From a checkpoint of a small mixture-of-experts model trained on Wikipedia.
Experts: 32 experts in each of 11 layers, 288 SwiGLU neurons an expert, a softmax router.
Training: 663M tokens, 10123 steps.
Below are experts of layer 4 (counted from 0) of a mixture-of-experts language model. Rows are named router (the router's row for the expert), gate (a neuron's input weights, with its number), up (a neuron's input weights, with its number) and show model dimensions 0-191. Each number is 128 + 24 x the weight over its row's rms, rounded and kept within 0 to 255. Numbers have three digits each.
Before each expert's rows: "gets" lists some tokens that make up at least twice as much of what it gets as of all text. This comes from a sample of Wikipedia text that the model never trained on. Tokens count by the router's weight.

# expert 4
gets: " of", "w", "ow", "ank", "end", "and"
router:121134131119117151161107128168187172118112143154146121117122113107100128111140140158150114140145141140102140087109146163143128109154127118173135156149165124133080171143096154127170149114077084136143148120124118106142089102109136130133118086152105093176128145142132142110171175129118090109090082157158097137150160126125137134137126106133145076099160106164126086155082106109134137106124134141139126114136132162083119109106103124101105135099158118086164152080120166148112112140132117128121097099150157138145134112143106105112124122106105082090133120162085094124128148115104127136
gate0:116112134112130083156135127139135094129096152148139128125130139126132166129123134165149143101151090133168154128091115102141126172147099144133078143132185119160112117158114137143113148129156139135120100113168130113130145137119095087141144137163131146115099128140119137132117069143156148130104065128152119134110182093198118142141134123125124096148108135180146132107122112104105104145109117123143120132090133130153087097076156163122119136176163115138108100100142187114162116103144144105150154128123144078122120102166118135103150132118115091164147124081127104142132118113169118178
up0:195115131140134180131098102119130163151154115124181157115130176120145153151091109125157084151121129141133114176124203101150103155117120115119138151136132136129126118080152128088098130140158141145138149141157144197122136131149124150102153148053109083125117103122124137172112081109114104128136187057145140102104138148134114129116109146096154124118145128129141141128117114182112118145105122153134145097145123103073156123135117122134137169094116140111153098158132178122113156125123107145122126149136102137132113121118137124155103115168119125096130128126145132118118112140118139134

# expert 24
gets: " and", " or", " &", " /", "y", " but"
router:126147146114126147111096118096159154102088134128151086142150155118102142114123101137173151126134131130113141107119147081137153122146122098115111154140086128122122142120137143085143146116091110130138145115155105117123104113111129146101095095140136121126121123174160195087168153068147087104100097134141163149153091107127153153165056109112109143122138097102088145132104127097102159086117129097146170132100132117146107144134143113131121104131136114101168134081171134124089105158138080111122108121135163111142101132128082141122140109134098109095115137071126102090130142135122107115
gate0:121086135129119144145125165116135098145080129122149115135083120122123105144101111121125098104074110090159112120088130093148104169168121164117131158132101135127115138153191128121116139110129187115107135147118103080168107155158129161106100144130084103106137119129106148120163146129142103140093118122179125088132157136135120121126124072104136172116158181144099095134105122108095105144134104118111091163125148112145135118128128112088139088142128109127157144131132125122148136145114136138133139109158119089163150081127146128163155170125085146160167123142121123064119142121092111123
up0:131118139130081118125161091126098180164184104077096150132113111092141097119156110089140135148130151139202105109136124098145138140100114160110131100131108114112099148139142135143098093122103091121142137131153099147147134122145095105118136128137138126117099129163125138131164104121138142087119118093138137144170102139133140150198112135096115143123155146136097150102151105160126139142150135093138114077104158148151100155133131145110160149090113173123112148153146096137130121155159175099141128133111101137102092117146182108159158105136113140089101141143149128133119105123085156164

# expert 2
gets: " in", " In", "In", " 8", " 7", " over"
router:121132135166124151072108123094114132123093065127144105145182145119085177124143128076146130142125119147115143086124134130156151135100120101116142113121168138145146137141098131085120102121113134137110130121126111159111104115143140148115106111136126135156113147105163101070121166167096104061099168131131100182152103106110161153151089116129161150120136106085104131142102112096097131146119209119133126108150126101106113107101111113129135140119142124098145109146144149128161098154135141118128107108137169146133162125147188122127123111122154077122103119160151100111119134151118130127
gate0:131131119112137103090137113169134102134115137122086110125116124130101141141114092121173099144107113109164139130114130107067122158150155074118119148091115144105136156125143099089148127110107099157118116170087126116179093123172120162088121142137133130164116127130105110134172130100135185078134130186076113152102103150181143131128090180158153154123135162132135129144136086170127140130092118099126086100122140102131160112159159118151092127158126151130131136103138093153125126125115151124144092111135075158139131143130147148170150095134136111136134126112111132156111156118127128108
up0:156087131118128107112186145115152109141136139150131116107098131085105118118095119113181114090134104114158157125125159116102105183142135084110160130122137113131164154133094122147152107101130138139115137148115108112152117165145094139133140129133123118171128134126104136110130158134116159110101164131080118142123122161168110133090117117142144164121088193126147132100137139123115137128094122153102137098113183104098109122109125102132098163156098206094140145155120100166105174135137143160180117084127128140135147162129134086158118085111136098123111103112139143127131172132125126095

# expert 25
gets: " to", " would", ":", " into", " can", "h"
router:122131098109145120113150126189155119142089137145139097141099146126107096118137074088160122141130142142121146081140125170133140106087120188098124139143148078132159161136106120100166109103127096136157140097136109073102098117123135144109135095138119093154098153154118129111184149111139107114098160156128110082147106095119144084105139111117120151082148134173167139138105134080070145160105117119153117116124115112168112134102113117118113113109102125111146156106176158118149097164157145120148125125113145150139129131137090145121122105114155090123101154093099117131132122139113154118
gate0:169183124149138116124078128127137142065122151111103140120132134195162083136093156151155113071107105179112110140104121127094118143121124141139111130108143126146117141115142122168156094158119163149155110131125120112061125172099119114132117143103158118116183148145120095097134164102140129119108152124123123136143108091129123094132100167174142129112099131125114178128083131111137155110110161133098146143113154135149158100160116154111129153101137134118092123085145171120092128141094128128117108143150116189112112118153131116142105147123138130154105164153114122116128161117107145095
up0:123135097117138147096117103117127142106120151125135099124159102116100119106125142173167101132138123159154168156120130134144137156149144102128098102097162171162120143137160134090136120122101149141121131135100158184120144157115130144101155088136170125118130143128114127077159092104118099134097168104129103081113157130177099114090136136169125139100155120148137152173107112126115120121092163165070148100149175090139107077167117095138143121179137133144106151120108110144115183165146131122148142137152124178102121113093146098095109138154154112117134138129140104117133126098117114120

# expert 8
gets: " for", " by", " with", " from", " at", " |"
router:151129084148145153084155130125136155135106174162155089132164115115100118107150081100147125151117129121126141121123127089138082103127109119106107144144150140146140082138103158114140176103150088125130163109152109112076090107111128145119202096115127126126099151121175107091174156078156103110099098097139141125157163108124150132155128109132112117119096106157101150123126086101132123138127103098125151099108120116182099165131091109140138130107164127108175130111144113121129108138140158102144103099149112141126112161146131135104120103115108102092096148165161117121162132134107139115
gate0:077128096158102066105155122095127124081135117141113145130157139113152094157116173094116149147127176136120170113088116088130108132140108152119143122161145110108115120140091135112116139128131132119092138091110106108137173128128096154094168149141090164128136115164118125128133156138113144148081145126137167118125125175090115103108114142172105080110147136119148097141142109109115157113163170110115152142146106089119136106095118130162062104108108123107144077115155122166121171101116107127129134165104146127131126114135117106140162107146097134131115102092110090093120158157141135134
up0:119073124135135155104156136119087168148101072134114090118149137116138100127148123126140123128148119131097090131122126134117131148126105139123100112093161146099099145096094168113131077142116125103104108121132121134160112130105124172128187148153108145153141114181120139128148156146138142134148116105130103122171127137102094109133129123105154122131115152136144124099159128140078164105148129112102088137102079151117112106070142131143111078158142174143135122111099140115181131126121140166134142058105159138148115147122080141120147156146147121122098123075114135133118083157089167110